Experts of a small language model.
Experts: 128 experts in each of 8 layers, 32 squared ReLU neurons an expert.
Below are experts of layer 3 (counted from 0) of a mixture-of-experts language model. Rows are named router (the router's row for the expert), up (a neuron's input weights, with its number) and show model dimensions 0-127. Each number is 500 + 50 x the weight over its row's rms, rounded and kept within 0 to 999. Numbers have three digits each.
After each expert's rows: a language model's description of what the expert responds to. This comes from a sample of Wikipedia text that the model never trained on.

# expert 53
router:449518434477532490488533472423553560593491435534522542471482550480455472534534503566543610548512550530492560560513484504460547481447493498488558457455531483543550499578553490556562485508480525420593467505557604535603493437581487530505461533580436464482551427571506399600467557436520492435497481503525507470478497413482506512539384456517526429591405567445512455543562422441536479526402
up0:419445473585576542452438431478403461462512560501441454497638533472499466450544484450494508494467535560518558505434457461492527461408487411506520539518534516503508507456551561490576432564544482533602478487580523516468504437588482527455496483523404505431577476482425483588527555485570549516513518547507624493435533470475453535556418421520493403455402519459489463438457458516535538555452
up1:447488458451584530548488467424557479522508500530472528455458617475522468557469462576510539514531570480461513615463528518443497478443487452430537456511517461450531582502635460545485531464511528510581544487503574558531522480443568501577496544523480617537517422567497509590481543463533480449505466570486460458588465476409499507385466535460427481531428499334491547510509511495537451569436
What it handles: Adjectives and auxiliaries

# expert 31
router:486545537403465480476509490506452504474436452540567519524500475554410509476535428580415473429467540507453560498498513412540473467430495480500578475521479498513444490481482444496502520478431514435531470455508540472564417467450550638442552549523477491565547591435495412481548430484607496449335496481535559427511398469475484490487375494527534489558466551427527531444457467500433457434485
up7:455529435548568388494508481540434494525450424493517594550455513553500471537556426542478487454516557552462563497500518466504497493493425498497473471494464551530485489449482508520425585400541498421497487545555494471574362477534422549490480558544542548422497550521493373505510417517654541407432540468508468468467438422505494405493472524445505465560438418413536559493421505513494520480504
up8:502443587477476358358538483574500565548432434565568542542454513477549610437504516500417483519575495541480534511545494472541470495495453474368590493537473502434469488501490463479484509472460519481484531437556556465492515482447557627461595547527463488536515524510496475485467579566499428484481537511568571537474423458423494410456420495522479547436460476551429491564512517547467477414482
What it handles: Surname and place endings

# expert 42
router:503589441509518502502437477416465495423511452517467583501438459568441570528540573541528617457485453600472482503588512533419544479408493397480557517418447498495494484555455493534508471439450555482524545471525540499491624532520382489396504477508486566522473445490470515570571520483543528607468528508483463479531445510489512507549395539523377504445456431521447519475456439453485477455586
up7:491509535408470454508457520461557482438475494588478513466430497558491632508526557445452576513488499471444477434461454476530463501519553500538528514538527486498531464435433505624427512536475647404518538418558593513528523546544449463444469438497474482520481488480496444471519564432554451418522517565479582494445530487403623516562429517485365508539429530461507534504547471497529494418542
up8:551515515533397534499468425443510495508507442454454595458555534510369521480513497549483479528471427566501528462598512544438486586448478476518533517393449475456502542487527468533480558434448616562504547514547558491493547464506431490405439548573598570546569427419462441584534529516542509520487502368538499522542484466430468490428446465519442541434456499437489563524550426497523447470468
What it handles: Time and period nouns

# expert 45
router:495472462452550540501471427506507537444449473547387504457490496560477495529596460560529524370544612560473507547526437500445480482465578519412576500497473546404405429514477492595428476501446540481502614553461415505511462489529457452523512491506590462521546482465413543460510535370538436568488507554515515461492547474497476563471515475474553538533471548532436478547556451648486518521478
up0:592545540533542587544430490496478509498547444520481519479394534484546467449571553633500562535446509403470472458476486513545567564474497484372476497500571445467519557507458444536496524551494551460533633552466482508542405528455452553479578455553524567463473448577482589587462496419567486536486507489502515484548468490454444481552522534480463523518561525507411475587467434587466424535432
up1:549469541430502451542541528424483552500503450594502497493504536419474584553520444483540484466544501509495459441525497539483518483420449583396565519488500509527428444513469393523473418512531501487506622452470550518459529494532585547473526497522446629506536530459469406457564513446503536492454453476518596510482452442492409549502413439440579601501449591559400553436515471501449506452426
What it handles: Institutional name words

# expert 14
router:484661414465505488528492488503487533476486476528619527479533560531451534371489661524402537482496486542490483518522476505579484488527495623484475439388507486445426465552494485541504521500471502389501520480497485493537536503538353504368480515512521443489531482443504490486560494476521451515450414535468516468457471505498480512497462495512443374590508526409468521480493505490504395501532
up0:496518434409528418477419456451515547547418415531515524522533447458522524505432452521441603523500523502465603509560444473519508469433479537432506508470485556550506504468491506542516541500467556444492537471494527601542443512532506634510529519596670521489549434522494417437569529406522484441540442529507454539556509454500534495470466480522516588545442445515518562478505540595384410526499
up1:424480485519630482564425412504463558544591375531469464479526512548433529456584442522480521552421512547448540558565483509550497458453630463462440530566479484523493491523504441512425479537516509442562545486511587396513569519479531507529443558572517538440454522538412429532515418500488523459507563530515529581569536423480452520507504510530462524539523542498481623554471520584499487461410
What it handles: Word-final pieces, punctuation

# expert 51
router:502485457444577369516461469503594476569395525476424572531581575515534528460511573577481548497451549543463515431592523458509575427541473534480614486405454498499446478530519503496450474505487539490500581411470478543564527464544521419411494511593563425365482484565471507521479548452525529525518516540470480496462487473438469553459516479499440474528571398506470573450515473517545564551548
up0:456447486453606427505438496516493534348461432535477524484563505487524615501559459538452544467489492510572584582479426517446459419578482587408491476493455548430546497431571543491490422533480534508506524547533501503550576500513430496500443517561511474447440506453470542519492544537511491421436595474402366478487501453493461484541535497450445527535577467472461526420510553449456436538571
up1:508492445514487469457498437532515477437428515513472518545491614430447441460579494387524482531490516538410493451516553514472443532528457472390538493444505439447445510546500426511500505507548552442530600394537468570558436393510518442465467554469429379395445526481450456540398589488471527486562436546466491469525517462470464541477525489485427496573540507478404487518522423549457508434569
What it handles: Short word endings

# expert 35
router:423604529416553459471485473484460514538522481504502542506547453405427495422469549420531628429433554588405449501471450528569414415533555544470478441437497458566510482540482508501475518517561599460481493495435426464595452527571524534449531494476506523576476484497478490512593385570497486537453535492462497444439498472487535533583404554488461468436503578457467525584485484473528437460493
up0:443448451514474466484486464422508523439544581482571532449520453515420507431543490524518505499497487547572485644476471483494475408480550551427549418492483594488486531505620503565432504478426529469554536521488431419501534540555540561503536409498491545484496499412428377501513405475501413607458529491419487466498501510517492500531473523587427390453554515477423555486525412482519492447475
up1:483559475456518486451497455437414469507491452570506603557514453489536531527485451456537563465407630635469535402469530490560514448518542570494532428470540418552476515512583412444510485585471473562460520507463519500503428458535460612486468568465557512554512469507508534517604462474536418512442481593468508505462467404550535515495477525441577506524444550439503427488485496521593424452458
What it handles: Prepositions after verbs

# expert 55
router:511527481515535531431494478449525592472519418561586507504491568517523582490547554470434547506523580473436480469555442500553511503571475547474450472443505490391480501609389431556541504495475501449513499510502476392472529426460506595457568501570476496557563423533454458542576489494506527493495420446450529437511416457444452475618545544514573477464523460422471474497465414468495390423428
up0:453571483489456425463549408419528551507541397469485397467428566541522531574463596441552542503575558416400496524527425552530491406577515548455473542401430526470539511525413479512544572528486603548522454520479465448551426404479468528455471548527498479518548574542434440523494463492505475558472459502576514495524530460476400458562501489518484450479485436436568511471508431457547466458488
up1:471520537532509530468483526520514528523456443537472446574504590469502542566535523510555512521508606429482498465597438472560485440537558526583475487547435519459384611411481427559511501503486488558510546438511577502577475531511472470483422590587508591511413578558505432595515462472512599487450465493434519511445399431444381492512501518550523520490547457523500486471461457583572519493556
What it handles: Sentence-ending periods

# expert 48
router:472756487494541499519487479504458549470496481508554540491538524516497502362510620511514573438485504511473527418514683530461489482507484518515538414557513458489510522568520484545494510470450500380496524490488532479530552540506432523407484517476535486427510482485485486455586547496526527557462639516440494503498468454487469516478473480496422461506497511376474467534502470480493467472548
up0:478501469507559566531442352475471537511398467506530545541535492477540499555548504470507557531424517564512504590538510508522471370480467468419440525497455473412491456518519461526481570537481579488466479406409525412524486568539517479549542591617532494554523447563409525603579443536611449504468522497466487468469476483405477518527508564465520505491398484427461513521444479587467532497509
up1:490519529469549529499390499426551517522519475542554560552535457493494560520492573515551571497466481453426522498529522541464489387456501487512538484558537372530464585557523457510546476458503548429507525524505615384565498547440526420523504542501597481396517455532435511436538550687586555482512488531511433474585479395489438472490510556527490565474534564507446433511502503522495508481504
What it handles: Determiners and modifiers

# expert 36
router:501460490451534472507449443428430562534451453518516481519657583498430569495551548448478495507545537510512491502523478481558418507447621450452606519554452449430540540528565525499457562517453561495524551460468552517564453465545428464527427538518587464525532387595481453432540516445498437492497482482534544485513492499512479466627513509552510585474493589500360493452563481574512511506473
up0:497484431433506483539431411427479497507519436603458517523524469492450508452641505571394537429521505527573490507434411412556517440474513453446579462510521502490526486534568503547479481454465547527530500465469463526530450450533369464552468565526526430495519494629517486491513493357520471534518564500464507463517537464535500536605564467557489522571491455585481475509446451519487483359483
up1:514537534426472437507537371457495476555498409557538489536600470453480504558498549428444413466512535511502441494532466456537484443490569627411570493477438465530515475487545502624528547571460464513485539386484449482430569581566561417557508467576530504492533494503450568534542439425518422477461416511557553509446492458504494527511499442555499529519569553544569535519403523495503444512559
What it handles: National, organizational name parts

# expert 13
router:483463534430565540487427446516492538475555450418430501444504499527509471471583457552468521554512499518444539467450495441500545452501472531509547503520403446367431430586532491452495575496574530454547619372511528522467508562476582472480527507539513453470465474475494443521467490496536503566465470525384502576568462460418500512546500452673463581468454473528497438431541493592480497457474
up0:530446413462487517553358539462491524468532503452542567465607422556454483511522526537503532484501600397532449538487523428498534416497552573455520466476391500484472433538535528480538493418464558525451534491503502498504486555500546517478555497547568435488504394518485457570485452586525413544544481447502473508639496429484444415425497430574463497425488459512466480423447464599456552483499
up1:533519422445501436464540425421450524526415383580496552567501466434501535506555509487488568481538477455460494506506537456539565469527566559439517455488543450424490502596529497514495510451560532506535499495515493497517530554575492524432461431460495483468384502562348616471385525523520498663482514482417563564468522524489524473530458526464519518474393456544558434532504417511471514501505
What it handles: Capitalized word-initial pieces

# expert 33
router:450528603503495505465458431524496559411503413477590595453435520588405485477486447424458478566418556519486603515499427498521488472441478542439507515513372490495476467481478493455566442603476603454491546398526533510505439567465472513465550536534509495501497523461497521461555472541605526414352530523535524436500434471456454519535429474480497503462493479487474450495604471494516419490474
up0:406500521547487568468520458515454500579427499446505560569469533525592596477420480529482535495491377554504581567462562521468454458480626564464469553517463496517504539479517601523571543549534499495463536457473570480603532530564435454515570486546536463529472489490502426388543491532508471473486504516456489556514361498559526532544452567605581516499568523479430458481557488572514543581504
up1:540441593410501534624476457525576565432441536481523594420508491552459431496543454505470520469535531517544535554541542465479544373461533560453531494501478472437424421529524427478562461487434542600595499452469475530434498631507476513518496568562510464482453559445482538533503550441516559432472533619454475449511530433534500479495479481434397493524589468488507575553485489536491454467507
What it handles: Surname pieces

# expert 19
router:480731301478514498519506510520479545522490495521533506502489606518416511394511565519523548491472510522481487541522358524528479496527485606490513569505471465471352473543487508583507503522452491423506507500484479481532515479522520519399493506523510525491510541458489484468568501474529474478444483521433501623475454482499475495517463496513479357565499521440430518551504496482489521495536
up0:478515509463638501535406436442471553486380432508555513426537564465532470505582541533534573499483485512476509504591482482542459415525555523400422546450478448535489585522535448476453553480534666435539548449495447475548515569531517497452409560551498490550549464501436493477471480457592570528442515536488609507476525535490450530538479483499531605490434470478490558558435451517481482540546
up1:398397576508645500592425422421478542453437481576525593387450479540554563461534498597543553549507459520414523534625490455496488462484537490430459469490481476504524514491457451516529538546498531530595481415511479389535464525463523491490480490547521529579547480539430450474482472410565456586468515610507502486494462432492469498483509552498507532477541485451484476463558482560452487434511
What it handles: Plural and word endings

# expert 25
router:537434499414522458498457437546532580474395446445550522467480539532441473526485505557463490564502584492456527436519494454564475412552483585484556490489385442531550448546496532413398522535543555355554544521484493534481595480453477511479465456517482495534441550495490384489482457493546472487458491471500498504517505464492402549513425464566483592546522502536466504390551563523491380403452
up0:569519524503612509486416407546481505503423487464545507537450485531434432469513350498598552465524428445490446490522493422523474558565510444467475499484416512430492517555503462570418535475542549513491598523487449409509553481576520555493407568507592584557542509549443426400503513440458545401519467519518541539480528531524526542495489514494434545505445510509479571455572533542452499444411
up1:563439527446540434548533456539425549510457520525416555445566461480357413511492463523481526547366562529411545547477470545475518531495507432507503513462550527506520500560598455394501548505494456521500493476459560520423523477468470503466582434524530484511510469585456400578470387532540496495485449546532525467489514419462492507525343509503535595429469507426484486467486562471411475520498
What it handles: Name-starting syllables

# expert 50
router:504741373485532522524480485496456523472465500538601497511569611531440515326526590483467515456488516500476516515514460498427490493497488496478481491420514511458457540549478482628490496515477496436486512485486472505518553501491644501367508515522512494464514444481500462498577465483529487613452555507467515525498455484513464485471455492492447404578481472436458533490473503491473516507539
up0:485492554371536469435472511487477512446470424528504510474501447504426594514601560550459550495467446571455477524477498557501448497443522499419482523488464413552447509505515477473456502467525571511541436495479597406614493527580498544425478498570569482526546530454423421560507454483536521530532525488450474548604402365413509498579438501470489540504478497483541555522604413534477501418512
up1:510506518474483519588397434448496582522491461590511594430504501474505564546523603483501504579397515539443544496485543491454465429474544471494528482531465473489452519459487397548491561484617604487496476497417443471550561514533541562422414446626484486454549552459425419453504493439614471546506521521488487505567440441514499473502521444542557548534547443514406574520485443518436478470488
What it handles: Name and word completions

# expert 56
router:482640425474517524498485491518474529501494479511702508478497656546316519307529535521437551478508511530472519486514406508486486482535518556499497432469485456466389442539505493594492517532470516419501529472482499504521534506506468551413503497513512485481525505420467475503554490485531455565457436517470520502493465483496473507509455486508483401611514498422464505515452506489499512480485
up0:439462559441610448535428413468543614504487462469516512534519476471529569517516483478441539575485532504499538458585422510508515441416494426394447494495449486442556502505506494552438521549525564545509578432401543456615505550528469512492434559621528465416523491508384458542486413527510488479496533534509503455554429521533431506539400477551550575565512548450520544483495454535452513491577
up1:465509466471586443549441417471526562580451419565502573422484489459424465440515509485488577537429491551435541574610467589477519427492493453454453544508550444434485594503532449480453498556591511553561546465412544443500572449519512499506469616568479475510509456481425473520472429515523521569506452594465578511526496493497486396473458510523540563446495424444447521526474495597427504472473
What it handles: Clause-ending punctuation

# expert 9
router:414572497506549550511444464567497521553583463563416515489615594592424454423520528479517655527509526442504514599505483553484493509537572452478503501509483523480517485547503470549469602492529535517554480449424494508513528476474611518491493453495522513411472432514485477481501495444502534494422581555453549408519438518512493525538341404483561449432472448408412512478516502512515490527507
up0:467493508487496522495501466536412607506505439632465503461420559513530407523516556524489584393519510481399467479533456504523459441409502452565457477510517480513500583517502484473439495482507568453457505512509429427460596533460539434476489564542574493492411471371488493508526562433459526459538420556562538495636515424458490524466516541490523433519502517398420426530466477517489539529591
up1:457496546550528491453442433562518537554417436525513513473522483511398561552509461528483560500529512338555448600556522530432552553501438439566504489472489478478488492526495395481496431501539497521482490482471533443461530443542559469450427474456572417490539505426459496487426444509554492528510572533489482572392537466476542513496452509522545643423550566509536624465435535436469480501405
What it handles: Clause-linking words

# expert 37
router:445513432440543491581476422533463514545395543494663479483438482429454489492578536544393506507493530541498557463580455616532466465523504395482439544459466467424550558498551579523478449469575519415525596478418444433486569538546492528481513545511487482549494463572426471400511447519516545486500496538511482433515465485535498536509560502617456468455565551420519444486475515519527517557508
up0:502480458472476553452434426447461492400429501515590532489529509546444496499579514518402504592450437504488617473529566549499442470442476433459543496482494613535516469518597494493452462444511489391430585515519498422497536473610494470545497465511575447553428467420460419464513461503502465581547446417531558467529417472513469495542486476575513484444528613485436419436552477483487514471504
up1:471520574453526447554563390489493546538433463417565570479600469425450431511557483487607508525519494523499494505579349478518466455521493477458536457578487464468498468502510500483471446447571467464545538464559525470544499529458541435469496444529368449550539414599476474418572453537521423528512546426523493479422556507437468470534457423546510463493564474550515594429544563485490563500512
What it handles: Mid-word stems

# expert 2
router:481546490521508463576452435458505587523487446576478461506469453524575507485498469524467463424473514532456571588510515503578498504486496563414677553580522490436494528584421478537508493559497552538581567558482514484484471543536546568488461567559511539503529543481473478566513485509573468572550406531496525542560355451397459479556541559496539434517563436453509514465511549539532525525621
up0:429501518531505443510450441437522547486448454585539492466445444573555485499508605516479476488455509516501481570521542460564512434491465485402616543566517501451489517469444456512568434525532576436668505545447450508476545541467458549519472551578647481561555579473503486555468455435500490582531455473536529519547502485442540421493547541588464445478530506355508486500532483477518459446541
up1:423460563545444489551422475534506515505443452544568479417382398478462509517440525535596446523446516554551586537503554426453585501551410452473523500475464457513572472554454476579482547584449504491573565535525483497478470429559461430506525534564477493511470574431472477522519536439518537518508467624508482475551521451420509491475553452432462394428528420544409464469561553520522475521565
What it handles: Line breaks and list dashes

# expert 7
router:521564438496523520482497473506469561514500442504460526511531417458478561484523487506513521457590529538445452557467520470446473469500603415490404534495370487511444478508430435493411504588386470468507508371528526403486482535408504478464504552510422492519464529448466442508559536415438440510381520470501558493488503405399346493528463556536509526551553490482506463469437461449531483454481
up0:469610452455531556487533484487485496519511453515544489496589449461533584499505552523500435485494553511529439489520517532424451510527564398504541485497389391523453541494416450508380458519448463470605485404464541443543522488443484503478494494550522472438522489451492502506554508491428477559463511543417487504524584458468414421519447500454507548607586386497472419609374504506534542469515
up1:442595408478418541475540384477478548469473506538508619510502467548418473504510523524447434475542509600499447545557459520503480508451517541481464507450347526493508445448475486502541520586427575523448633402473520530468411582434494580549506467527499441521577521496443511511607532488506497491426469533556494555460470516516450525480497464536453466466524567434469438525419501505462436578541
What it handles: Month names in dates

# expert 59
router:447404497491496515489381447511458456525512460496594506452626478562548487541466494530433513444491438558515607416547420453525392463569541517495535462491394507429540439571464474543436545465495538486487464462527503499571567565428515662497446513495463529508469460518503453440519494486456486524409476531491533565518478525566405563470494524525483504578515520380461494558566521475458468549507
up0:371531538466414484477421406478572574475453427454523520467515506603464482445443442519552489520453463570492548488483485461503355551413548529497507489467354480511499493489408485494477525569469562514511588395503506549547480460450578598472525462463521532530445511499561502532550568436499571409504495549533549436509573475430513536502492490480485454418535494430544578494536552443509476513487
up1:493495471449552450467409424424519520477625473413458489526513433446478547534538476510531549576539603545550499387494531479501559496586526530498502464439433399535535482487513409549636506453494499525567492484562476465537479510441469547539463493525577515435518405482627493488560540477507539381392460526507519544523471492516423472503461465569578553510550488529437447529499480447460447505535
What it handles: Coordinating conjunctions

# expert 6
router:448634478440528443527456442433540592517537469526540437447551569526401532540492437525570564524532564510442473602516473485500456545549555544476427463455513492438579517530509534553416525489550545562536463489540484502459561539532482529478459485591566527462489496586411511498480514422458482482487432428494458537545357490515438442575544538533452512521504550417524463482587476449596536486420
up0:473547470469513467588492499489537531493551541542534536447520496515504497433495523526465557551515603404419588484522516501567462475471558510365511463439481505451582541443499534504447532475476604494514530438557487560482550496495435646415441550577455441494459496545471427428506503448486588510534481517538502494489480613478535363533505588529557539540503545430460459522572558449548492435427
up1:453599445571577454555421462460538479475470500472521548488520532473503503468526512575467455587548590533511530460566391452476512506508444476430537519371553554465541497499576510539435512488481646502582556460475470526443496502556496471455527457546475516553457516508388530446484512453512441581481448430529515485455353505539511458523535532465488528488536561486521486488632487462456500562380
What it handles: Word-initial fragments

# expert 28
router:459516534469567485492494406337497566523418457546589501410575598566528489567489476478522611447499476479462550554436362462538397532564537471494415451482522467528541554492431498467451520519501541533496505479469533451551515456518489543532473468562550465512533426554496455457483478378541473508526447499457449524546438483531470440621560507539517436516474496491455490479568505455546484584437
up0:549479398510611518459486380502425506562470543573531475539537546500452476477515409553477538504471363453449580504408578530493440471494483512478461477441596443464568515610467495377490549516527546519477534443508556490551446517440428478518547526559458515550625449564538478544458416458491524474559541491466479416498459432480494413502527499511495408481470524485509511505506514569486435559460
up1:547532478415556502525545424453502514492389558507504492487460590480471547536411544440473589533463544507473522627507499424550340467519516425430457500562539558619530436482480498497501547556526553506552529515448493460531523546476423539592528516479536494494534437474523527470540485468648388501531461480459573447508544408527525487537544537533567467421535488501541486458554540448516449486471
What it handles: Word-initial prefixes

# expert 17
router:474488430526543398507464482475559542410528470465458506443511487488454486547541543530439530419419468507443483602578561484457444475553594421545466552400443496449445532525423479484471464585505562495531558522525507458430476470451490420524517534511482474473549450479355491487554421419500480519384498434424581513490466501445473481438491466483422540577470520436453451457561441506511539456405
up0:558504518549445501580523420487555539539462321548523630532566467539519495559562500403426428458548530533455412492494501581503533459513531476508506609540449543452461552514445482541443481516496512445509467567516600456515549500534486412438437533538473543495556469495497548514521505501534491509473479549473501485473510504389519514411489522534451511512446453362380476461476458430489455487578
up1:478500483521562431546471547510465509500489528525460458522492516543597366463536573467518470419485474513502523368508438446506536438507584557525496513563579443482500542584452535588488501576543440435534472518515453497508444439470492517497485581500524499486445493605441504337634497456581467517470495492481518471470486541490423443592459543480522528603565483560468539505433493533563546466572
What it handles: Year first digits

# expert 54
router:439603466578520563503424504550508618557496452524537491448492517550550498420479477572490591559469580491500467472535511553424484413537496479510537511549485491501430532510427474565511543525601522562591484462487492480464561501517500576427485483548447510506521553403563456592538560428553548413489520598492541483467486556414440461498476430449494403489492434518484474479582399527564442486561
up0:499554529449575529453417496496423563559524576530520540506527567539502548489502417529531576529434625513498448427483547488407506407489486434498489560585520502509571546503462507482461528553507508542560480505594563480535503468498451530535459539542472466556554471416500458511502489438517494436457483643478488488450407539499412515399475404443406478479476439559462495367560447517557485514529
up1:419537460486535540528480558577563527421511470491512577387480461478469434470491499530520581489511470461593464521501491506474491481503498510469608428543525500544499541516461434465454526396602481505528504465415541449617446501507413570475542527534508527458583542385508476489452473382524501518540541581387604443504464404528428504506578501516469485539418500499466493566498448472560425519455
What it handles: Clause-opening subjects

# expert 16
router:493531496491506484499441475407479553484542448520440541448569571489564521536476522470550548509562398500458440556490560532489510536551483506479596568495371475520453590510479451535500508492453535521504562450471471498623488532505593452445415478474549424414511530581498351607545547481503579500502444531546514445577476435495456510463527414544545533479457486410461475485400461547514560486452
up0:449500482467473453507543388402491438477561623569509548398465575554492500519507516451463529496520494589507452369504562547482508471514550495366583608489425497498481520504496507436478501506469553571490443599476541621591439481429523449510494501605550467497485556562490449532525503557546519451449555499591496460509507562489448524482453470571468526509534518495436514524472418498512568542496
up1:501499444423478474527537500341463428520542481566523459418498476432490479463572464416498490510448467493431500622491595444553510515492437443454492589498451473517526499461472345508420506519456554583579544423434489458542517562454554461564452525514541494477509512578499510527558508485503586457521442464480510508516496467469479566523586540545616469442579502453451546527460467526450598496501
What it handles: Country and state codes

# expert 58
router:473484485427502553492500391558512493470589515571525545496475502610446480429598454558439463598405501542462536476520505504486538548524482543498383450402444411481432468496557508452519517594508632438516504435491525516487499547524472449480474513560476556519500438475530453493602522429520525433413541532437513539539552454459380520535444481471435453463562423518523468425463491506432512537496
up0:419451514488556490578523458465446514442618530541595570461482534525430483456550528557456490520448636537496545587539515559489438454572430504406508463437484526481530600492466458542476543515532548446490468382607513478466484570519469479437479495561449525437474456515553474476433521471506545473522555575570532469477612580510387520442430465579458476500499446473511549473490465488427483490527
up1:485602506502498603519538454504496566475615516521512574514494457488462516502567451519469505546426504525461564517514492555453534473526511570411439515496485477472497491458516456572440515494451582559440609463488583493540557554448528476431452479559547430545552493544568485566636522507474442460536415417450475548503573443391404585568519499531402473512550513474517403490551491507441486507562
What it handles: Name middle pieces

# expert 49
router:505582453498517574515482453366482557477493524547459497516560514511472522478585501526526551539486565597482548583546516520444552514466556462422518535582485459522391497482429492616464491494468522534485587449401402491548563462517511482397459492480569540419454510571438484511525441501569564609538570487525507482568455452430449405463503449525487542473464575478452482573517531536554528559549
up0:485551386548491511529475391525522482509495488467441524498443466570482576581487483547503470445502509505396434558506418590476418461506554416398476569501484493484436397505459510600438545568450572502484544485464485447535509414555454532483525560505540472496485486447391445506570511460549485549575497554512473441416520512519483446474610532501465500483416557563544499428569584573486480556500
up1:419566501498520451566461517426524537570479541408471489467554551536521569503433456566498551451485555592513470541544444563485474554491515555468575550582458550512410553486495453568412523556531558449581517476490413502646530517436523468523533436523492418455417518502452509555593472434616592571526555520621555494535504417493452516526540518545479464511493490523492472540435525502490489535485
What it handles: Table and election headers

# expert 21
router:492516591508521585458459417564510540458516402536535538491446504501538470506490473613498522569510527485412545564483503510488511498544533543463516458499404416553528481462502530516508568514519499538524446442464474513459466533526563523484438538503452539481632570525516416441501450445537504512431482523474615489625433586566491518547469447584504554506481583509491627461430503497432372452433
up0:529516536525518549495442405559461483527467443500468590562451462541519547518486463452477418582343566526419505468480544458490489482503553527501501585488406415533495481446536433514530605501595542467510421449523511532526497467515575503473496535538484501547518438513490462590436464465545507461470528512484515441594489512463399478451473462614480579449462491574520535355439542468415482448508
up1:515434477427484452416457413473465470509514334494554434451599467518583509503538554517471488581469527486434525452400478604515508511512518483527497528475445467524522443496529561479458494514543524567579409439447527491509462491476541517488446530562429478508533593547450473476505518507518601502421554544481558488494494647447492535466427488461467488477516594483512522537443552411459572377493
What it handles: First-name openings

# expert 8
router:493674438525524499505467459510500566491490480517666509491548412543380493283491620497479533469522510519485472538506541518517482497499499567505474532455498464433491566560472483617493513513473504420502501500487490493551541481544532521393471502526529516514500497490486459429541462450513429471457511508478460423497477480503462496460463474515531410575502478429488501477454479508533382480608
up7:464511446423526485496415376533476473505518436512535589436451507533508511548535458497515572502464437535436581535579425513486480519505587459449500468492488527354430546551484425548442484620502543523501533383424540395562581552502512489469501505561511464525528479546468436498537506459521436450381447429476551413519510445495463545549458502497528485491476580446533563451530447523423524476537
up8:463481482526585511521387366474562514543534523446445546478511472430462564473489461551449432542548517506473519554582549502517517483504481512486439622498519405443486466401535498570433530511579592388469407505443500449494479412528553524536525516541481465495485481500509410504494434421486449381483522556560443452572526502518424499462550518524497473508565460513543451527534468575493534565387
What it handles: Mid-word suffix pieces

# expert 38
router:515565455462526509479474418534450562475552499458564550520484471418474541454576441533485544563489464618475430438505552498513444430524486510474515458524397480506392576528413484654483495530510481493522569517537564465485458543588430513502494459559477420506542486537487493462530380557472524472502516526392498540545514370506511549487445589471434537504479429435515575571476436504462430519513
up0:533505462407546496491468508475475549492436576525489527540582463422476530488528443474533485445463413531478472401506509489412427361451507572456451518474612444484435458533476471564451544451467467510530566431420539498556433532554577560413485499570456466488452507554443434469481577525551489492490519441476536485409537487503447522508425520525448467568616584500419589511522533530457480583528
up1:346506573522482544486441483500514571492489548510445458503581448350538497456473409518554620527484541606500579513472497550534496451459460455477497511434449521484451521478470467553581476537532540431510501407517553524604488624482443575453508474537473491580593486479485487528526473484439469532611455501414427526605507475492528506509412474530548539490531484507519586511506481497462498545469
What it handles: Past-tense -ed pieces

# expert 23
router:477769481486511509499480501508509525544492479523538515497553661515454521371499570552457555472505509510482517544503424497514474483533482570503481360421481486494511500574486518596500529478521503448491511479495476499501497528522658541346499525528561499498498540409477487514528510487523495543451460522474501506503467505500468537467464467508471431594486486412472503485539501470501565495541
up0:476488534427559493510480413446537516476411482504478484470506473478551581398525524514483595514468525526400507469550514517530558475440430564367505500482514387556495453560562377517459471567450587424612498467455522451510505525492513517471496543505588423462461503517425370584485485471587398481480510548471596496499511488505506552553442495533525559487438546476427522460466510525451468453528
up1:457524540382578509583435385448471597509447476540484573461465425499539575451503483444506516535461503544490487484510487498452494547555483433380544499492526446487511445587559364508474532473501612493520508367515510405512511521417460440543454472578467538518568513522408492484532504449527495535436470469468540497579406464466468482559425521527496553563466568461501484569467497531508551427517
What it handles: Line breaks and function words